Weights of a small mixture-of-experts language model, trained from scratch on English Wikipedia: 18 layers, 64 SiLU neurons an expert.
Below are experts of layer 4 (counted from 0) of a mixture-of-experts language model. Rows are named router (the router's row for the expert), up (a neuron's input weights, with its number) and show model dimensions 0-127. Each number is 50 + 12 x the weight over its row's rms, rounded and kept within 0 to 99.
After each expert's rows: a language model's description of what the expert responds to. This comes from a sample of Wikipedia text that the model never trained on.

# expert 36
router:43 38 62 49 63 74 53 53 60 56 54 35 28 44 58 66 41 57 49 41 35 38 41 64 55 56 55 54 30 41 63 62 64 44 53 47 35 69 66 42 52 45 48 36 48 45 40 47 40 34 46 32 20 30 46 39 41 64 33 20 48 37 48 46 53 33 31 83 49 40 49 65 52 66 22 61 56 47 34 70 45 44 47 51 62 35 56 29 47 71 43 50 52 58 42 36 60 31 68 39 51 35 46 51 40 40 61 40 54 56 43 38 67 48 51 59 58 48 24 40 46 46 54 41 53 39 52 45
up1:56 39 63 29 57 59 47 56 46 38 48 39 40 53 56 49 28 68 62 64 46 32 51 47 55 56 40 70 65 45 24 45 54 58 73 57 55 44 47 28 49 32 36 49 52 58 61 57 44 56 71 63 62 36 39 45 45 71 34 36 50 76 49 72 43 40 41 59 47 55 46 56 33 68 66 36 56 58 44 27 38 34 58 36 52 57 63 53 58 43 65 45 60 62 38 30 65 45 73 67 51 58 80 29 48 60 68 32 36 45 60 41 59 54 41 43 58 49 51 41 34 36 53 46 50 42 36 50
Word-final fragments. Short final or near-final pieces of words and names, especially an, t, os, such as Mat-an, pe-an-ut, me-an.

# expert 48
router:47 44 63 50 53 49 69 46 59 51 54 38 48 63 40 54 35 46 53 37 45 50 41 50 57 48 80 53 22 55 39 64 58 40 58 59 37 50 46 55 55 44 89 56 31 44 21 54 34 58 38 51 39 35 63 57 39 65 52 29 57 49 67 57 42 55 26 41 44 40 36 47 57 47 32 52 41 68 65 67 24 33 45 56 34 31 55 38 65 37 59 60 39 70 61 48 55 30 59 59 66 49 45 56 48 39 43 37 33 36 48 54 27 30 41 54 56 48 42 47 35 51 59 31 39 44 45 56
up0:38 50 52 59 43 56 58 75 31 55 33 29 32 47 48 50 34 31 53 55 31 53 54 56 53 62 56 31 53 13 39 73 60 66 70 64 47 54 57 58 48 31 44 50 47 39 47 35 57 46 65 49 48 44 50 44 54 61 71 42 69 62 49 35 63 35 38 45 47 51 46 54 37 37 24 53 53 58 31 64 40 61 30 47 53 39 45 39 46 35 44 48 44 62 68 50 47 71 55 41 47 39 65 33 42 63 50 48 55 58 68 57 54 38 30 38 20 70 40 62 33 49 64 52 61 50 43 48
The est fragment. The pieces est, st and w inside words, such as fre-est-yle, int-est-inal, qu-est-ion, Land-st-ede.

# expert 31
router:59 43 68 62 65 38 87 28 57 70 84 44 37 38 63 60 39 71 38 37 44 43 55 60 64 60 44 45 57 70 57 58 57 37 53 46 29 47 58 54 42 46 55 53 38 57 46 40 37 49 58 59 59 47 52 45 57 44 42 40 50 48 67 52 42 44 49 63 18 44 66 38 43 67 65 57 26 56 65 52 32 47 29 51 37 46 27 48 42 50 42 52 62 67 50 36 36 31 52 62 51 53 37 53 60 34 63 70 57 53 58 51 46 46 40 44 63 58 42 53 49 37 62 77 42 41 64 48
up1:74 60 48 31 38 51 54 51 50 53 62 41 45 39 45 67 34 52 57 25 48 46 65 43 45 52 23 42 60 48 13 49 55 45 53 51 58 54 31 47 59 42 52 63 47 62 56 61 40 57 82 55 47 35 35 40 23 63 35 39 55 44 35 40 62 68 51 40 43 50 59 63 58 55 67 32 30 66 48 46 53 77 46 66 58 49 23 49 59 51 48 28 34 56 48 49 36 28 72 35 55 67 51 41 57 38 44 62 63 39 63 41 65 46 38 55 36 47 52 51 55 43 57 52 47 40 56 46
Vowel-initial capitals. Capital vowel-initial tokens starting names or list items, such as A, I, O, Ar, Al, plus the mid-word piece ou in acoustics, troupe.

# expert 1
router:70 48 45 48 63 50 54 36 48 49 72 34 52 47 29 51 60 57 33 34 45 74 46 69 45 55 49 57 42 58 41 62 50 57 63 63 48 44 71 35 54 48 58 43 06 47 47 40 47 45 40 40 34 49 41 59 58 56 52 48 81 38 70 78 42 34 48 65 40 37 54 46 68 60 43 46 31 66 40 46 38 23 47 51 19 60 51 32 60 38 47 45 38 58 52 39 57 41 49 56 43 43 42 53 48 34 45 49 56 35 59 40 43 31 22 55 54 56 52 60 51 60 42 34 45 59 59 40
up1:40 48 50 65 66 50 60 44 54 51 53 37 51 45 41 46 61 53 60 41 40 41 43 46 42 59 63 43 39 48 58 35 35 55 49 39 38 56 36 21 42 57 47 44 44 64 49 31 64 44 41 43 46 62 42 49 61 69 64 45 63 55 55 62 41 43 64 23 28 10 49 23 56 33 38 43 60 63 52 24 24 46 55 46 40 50 65 68 37 27 51 51 35 58 61 63 60 44 52 40 55 47 64 44 58 54 40 32 48 52 42 51 15 37 40 43 39 53 40 42 52 71 50 43 29 53 47 43
Mid-word lowercase pieces. Lowercase word-middle or word-end pieces after a short start like w, wh, sh, h, e.g. wh-y, wh-orls, nightm-are, see-ks.

# expert 60
router:47 50 64 40 65 52 79 45 75 44 62 45 24 43 48 58 38 51 37 44 56 62 27 58 64 57 70 47 48 55 34 57 81 31 55 63 37 52 40 56 57 47 63 58 37 45 47 36 30 26 64 56 51 45 56 31 58 52 69 48 59 42 61 46 58 38 26 69 43 49 45 43 57 60 59 44 34 57 79 46 43 46 46 45 28 43 35 38 50 57 41 47 30 66 35 24 40 65 52 44 62 41 49 57 42 33 79 63 52 56 52 46 53 53 47 51 40 44 45 57 40 61 60 34 45 65 51 54
up16:43 38 43 45 45 55 44 27 32 48 33 52 35 48 54 64 52 49 33 52 39 57 41 70 50 38 50 37 57 51 56 55 64 70 44 47 48 55 57 50 67 47 57 53 32 48 55 62 33 49 71 59 50 52 54 58 85 44 36 58 60 27 61 46 53 53 44 63 73 65 55 67 48 49 36 37 24 52 53 39 56 45 49 23 66 43 52 36 63 67 46 55 30 43 57 55 33 41 57 64 64 47 41 79 45 52 30 34 62 59 43 53 43 58 54 53 44 78 61 64 24 43 52 61 49 51 24 52
National institution words. Capitalized words in names of nations and national bodies, such as United States, National Register, World War, American.